{
  "d_shared_expert": 0,
  "normalize_top_k": false,
  "lr_router": 0.00235,
  "vocab_size": 11993,
  "lr": 0.00811
}
Below are experts of layer 3 (counted from 0) of a mixture-of-experts language model. Rows are named router (the router's row for the expert) and show model dimensions 0-191. Each number is 500 + 40 x the weight over its row's rms, rounded and kept within 0 to 999. Numbers have three digits each.
Before each expert's rows: "comes before" lists some tokens at least twice as common just after its tokens as in all text. This comes from a sample of Wikipedia text that the model never trained on. Tokens count by the router's weight.

# expert 28
comes before: " ", "N", " •", "W", " Coordinates", " Total"
router:550500446553529500445463529442544598533500559549529531498495531565471561501486524506516503518522610478440480475581492479466480432481471465533469532425584506466536470476504521514527517453517487481524482551496512498454527515490558526507529464534501505487578486520418481496517569469558507461450545534473475507409479560500538490423415608553432453451480518540536445385468523588492554439490445528507485466491528479480434509507516519512451500487493423548484516457521459471521497470478509560517493517500414497469559514470490524489539500455552452498528432506498496476547470518508532511

# expert 13
comes before: "-", "|", "\n", "==", "The", "==="
router:480483501579482525504477502453556574487542530508517493501510535503481542514507496461563615539482533430509507526550488468497482470551564514539399584493496547505564501509526492511534528473475521516508525502545564576535502518474548539470513526525532518512595455485490428413519525476532532438489516525467422516447500561469540376469430533533436471494506547523440480444472522508515503500471491543462463448535511482459475479502449521539511459525416445563506557453489508495500459448437506621519554606508506499460481503506523485507599496467476505444540463524480469508519503478506509488

# expert 27
comes before: " II", " within", ".", ",", " Francisco", " in"
router:507494562549490535444485524474558543527543519559524502459475512562477517558488514457535556558549551442489553526545482448516531492554556465518466538450529555473544488478546538539532549440450489502542492530554550517489450509499545551493535537538516523497535452535451469449497564451548560467447541499475434460432452536449518426451455568564468468448505532526444451456451529555520548462452456553547454451526557487445484493528467555562504468511455472565472531470522484461483440463465460561496533532459444548454523506549524462555549531443484459449529458488505445494556491460551536496

# expert 22
comes before: " the", " a", " his", " an", " its", " their"
router:515480527550481585499489528457524503501579514539470513425452485482495551509536562506566521495534524488436596540523494482531540474560510481549413550487551532481521466459530545573603589467479472515570483514508490541495428450464549579484545549499512557489557503522426479446456548414542477497433520478502481500492474561500494378484395536530492439462482514523461494482450553526464541443465478493533471495532508526481476473547511465525480495513420519537463572473490494442489475485448425552530476539473489490502554509578511490532488528452459508486468488491451502462523508476521490467

# expert 16
comes before: " of", " coach", "yl", "ors", "quarter", "ache"
router:505492559552500537439484528470553544526541524553519497459475513565481518548488510456531561559551555442493551523545481449519528490556559467520479536451523554479546491483553532542533561441455488504550493528558548512488450512505550557493531538543519522495553443532453469439496560451554564468436538500477435463439452528453518425456455561559461461448504534529445455450443528551520543466454458551544458456532545486452478491534466549558505469506458476563475530475527485461484440460470458561496531534461452547454521505552524463554547536440486454444528451486506448494556494464552535500

# expert 9
comes before: ",", "s", ".", " and", " of", " ("
router:494526542555500568509505563506504489535532557623536501479522528486547473511461540508476581551531534444547517539524498420518521544522560457514485554428488495539545537489530580516545526464507514538519460504521533529514457504503572496509487508520531490475527474551389426437454520492534555453489493484526461507432477495484519470405469498552402496441516478494410489491477561524442510493415446529496483454500487474508531457482489469589459475522490419548491522504543492416468500412498444493468497567509479491529506509548474456533628513478540482486496474518498483461525493438507510481

# expert 10
comes before: ":", " |", " (", " of", ")", " information"
router:480516535544457531535438487456537507546529494513505498430525584544521515560490490487492543613546573453471523516547504418483514517531481519518447528486606520490497509485568521528504585422502470458557455539509510497483467540523585551505467523537496535464552492470463490487517538488540483440446495527536433530512441484481539482420478537544498513492557520499470449492457528582460545440450446496478515460530504481468457510490438454497446546470481427527464540532520492435538492436505477548513581526460505523465483510506502495519516485464510518397428491501519478509609460474555591461

# expert 31
comes before: "\n", " The", " He", " of", " In", " It"
router:501493560548488537443481528472533550534542521558524503465477511568479519562497505453537553558546553438495547520548481448515526491557556464522473538449524553477537495480552540544531544442453484499541500533554549514494444503502544555498530536545522527498545466532455469451501561456550568466431542503478436461438455534451515424450463567563461461450501532524444451446446529556522550464452458551542454454524557486457486492531469554559508468511456474562467533472518480454483443463466458563499530536453447551449523507550523466555546534439486457447531459488511450495555494465554537498

# expert 37
comes before: ",", "ing", ".", " and", "ed", " of"
router:471496605601476546482502563549574494447533480520528504484507469495535446506467510506538524520485498497433493514543421417500527493510486477464444574440496514505496481441496527491515526489493506491509478570520557498553438493562550477431506534540446600445525385466494432484498523402582533483468516568513493545493435489495573447428490502520496424457517486516448440500461507474507575505494452522528483476498536528512509508469505522540484522464443452579468474491496545461440499495431448527491539573526503500476483515519512474536532517480509454500546431473516515523550495421515585523

# expert 4
comes before: "\n", " of", "S", " Cart", "7", "6"
router:507493557551489532443483525472533543530547520548526501460474516568482520560492510453537562564549547442491546518559477450517532488557560462519473536444522552476542490479551545539533550442449487507540495532553550518491451507504555556489533539537519523501540466535453467446497562453550563468440540501477434468440453531448523428451457566565463467452501533529448442442448527553519549460454458552541453456527563490453477491533471554557504473504448471561471533480522486464488445458469459564498534537460446545458524502552525463555547537441485458445529459488511445491549499461552532493

# expert 7
comes before: " the", " a", " his", " Representatives", " birth", " its"
router:524485487520472561509474521470519556493601489541487482450459544492500534532515535474505487580537511495471586512535436467567493458510518449538457597477550513482567457550500512542556584470416502539519469481483483546510436474466516530488553490554498559490537523521412447479481588414550526448461569447462467458482495551502523462480419552513475440455513483517481493481429542520495526423498469531561489487496531521491440476549467493567531505484477478584523555446507512396474512439500458540450499558490504509487495485532535463585534473480503455486517515455484505438485508463537484449

# expert 12
comes before: " ", " Animalia", " \"", " UTC", " P", " A"
router:456490487536467531493460534511529541472560470572535464428483534573525539579507488455547513520509545468519530523526462495516482452492463433536469515502557541544563546499556533547547522450522533459504460531573488511481484494518559526506527540528540552473569485510487470479549542469521513521478510545437460466471486550510506493441390551512427454502510548470501464335382488589514510500472427504479500471495604448484481533470424488495476482521433466496498548466516455417524480453498479527535512516490445489481514532560541503517502487461485517476504458551456464451557474484514530467

# expert 39
comes before: " |", "0", "6", "8", "5", "7"
router:506495558552492539442480525477546547532543520547521498464475511562482520556495507453535558559549553444492555521548479448520527487557560464521469538449524556478542494475558535540543552438453487494547500532553548517488442506501537557495536540543513526500538467535460473446494564451551564466434539497473438464439452535450519427450460565556470464455503534528445442466442527556524545462452449554542458453530558483451487491532465554560505470510459470560472532472521485466487440463468455564500531538463451549452520510548521465557549537440488456445532460488507447496558493463554534495

# expert 24
comes before: " to", " by", " in", " the", " on", " as"
router:494461567515534590504511576497545531511583556509495488504492509471495524521524480474560494496551574502451510503541455520515534471567539487500435549496497575487522497441541483536518547480459520475579479566523562555470448465555554496464552516519488534486550476465460434501509533463566480481416524524449453501501418508503514429450470564527493473421550525530480411466486512557513528419422463509552472486508518512476494525461505462520450494486495480533455489419505478460481520469436490522466500540472491516526538498587507501565466565453473523477556387466490499505552504446564577481

# expert 21
comes before: " |", "\n", " of", " Force", "text", " World"
router:507493560550492534440478526470536546534536524560524499463473513568481518556486509450532552562549551442491555524554482448519525491561560465520479534452525551476539497475555535545539545449456479501549497530557546512490447503500543557504533540547515522495546460534457468441491553446549568469436541506475443461438449531452515427457461561561460466457504536528449449457445524552524551460447456549542457454531562487452484503533473554563506466512458475561469537468517481457486443457470461568497530536463444551447529511546526464560547534445487457451529463493508448496551492464558536500

# expert 14
comes before: " and", " ", " which", " but", " the", " he"
router:540506508511466636470523515505520550482592483584565497490444520572488486538520506455537535499493527465457566507541437480518482438554480485557478580489513531547521458521521498516571555469490489530560471531561517550472455522551537562499553561513481508478525502552478515447516559445588506448467534542497442454459487528458488498485469517537453425502501515515511495401388493562531550472467422520528490444531582486442509515492474539497536419519506495574521540461504516475509490470507467551457492535524481595452551520549529508482551508450511495473513485558496474500508545454512516500

# expert 34
comes before: " was", " is", " had", " a", " he", " has"
router:518460503570466508499483534489514553494526530514537508493531495597491497501429553430528567584508570485497598504506421502564571442566510508495440519491521523478473453529491507568517588393417463535579452567517567556516475531529515513482488499563485489483562506510502493470527520460528489499490569560489468511467488496473487451485486527528488524462502545500454482425486507501486509490455476527489451461533561531479458485494485477498528523529474493510485539449482507356518470465377489511451481543517482529458558458551516508585549513479517458510470468464459447541524484467571502518

# expert 3
comes before: "==", " ==", " of", " |", " also", " and"
router:507547509518522587519465513492553514573531492544543472485500549557521507537499515458463517577487607474497503511550511510475537525597526455534452527481557483519500488512574558543499629432404512521527484578548517530493447499517543477468516494487505509504540497506442449449489484469544571499490566502521407467494479508503512454444502560553456517478497521495442438476446580513507534456428476583471439396580496475463516518573523526524460515485483475518487517489483484446538491469455484524448547514537509478459512478537465448561551527497492461475542471520511467525565465493554464536

# expert 32
comes before: "0", "5", "3", "4", "8", "6"
router:505494555556491536438486521477543545538541520557526499461478508564481520555493514460534558562548547444492544516547476449517528493558560464513465539452525554479538492476550539542539541441452484501543497531549547521490445506502547558494528540544519525504557461537459472444503558452549565467436540498472443457433449535454516427445461561560461457455499532529447447443444523552523551461452461546542455455531560488448484491532469555561507467508453471555469530473519484464487447459468459561501535536455452552451524506550520464557548537439483451446531462490507444493557496462552533495

# expert 38
comes before: "ovina", " ", "ม", " |", "้", "ι"
router:503493560554485535438481527473549546532548528561525501466478511566480518547491507450537551560543550438496541517552476453515526492553563467520469535446524551474542496479548540541530543432452488499543497531554547522491451505501554551493526539544515520498532451536455469449496562455553566467441544500474437458439448533452516428456451559565462460455498533531439460459432524555527546458452454548543453455526559489455478488533466557560503468506457471565470530477521486465489446460470459566494534534456449550458524505547525463555549532440494454448531457494505443487558497467553537496

# expert 2
comes before: "1", "2", "3", "4", "born", "5"
router:480501503522442561448488487527584570484510476571490474467492538502466513524523543463523515533490588504510572526550481424486545511568566453564413554473543528471521464532585527590534575455490489459490513484556604504501477480508549494457475482501519508458510443487458511464533549465525491474471497482502468452498508526450491479398473496606423443486496551535453417434475513585473539481421470543490462501553593457467471485514494476522531443530469482509510497469520508490469458465479494570476538535468504568464545472491544456489563509415505503491515481536497497512502505482491549528

# expert 6
comes before: " |", "–", ")", ",", "6", "5"
router:531452540519493559454462534470519537547555483525484521445488532521487483568464512501564555514539518443463542498556496496496519517544541472516374506450546478501512501491526552495584573454489503520533479552502509495529430511500552556496512492545539506478523333527462491388514566491552510490421514504483472467404460504444522485485417572544455451439509499518469407385452523498527489433468481544530483475533588494478518503474463523531494510492476508520452500477492519466502473495470453560512540546501469496442512503512494492514549510487471449438549433510506463505522532502502525516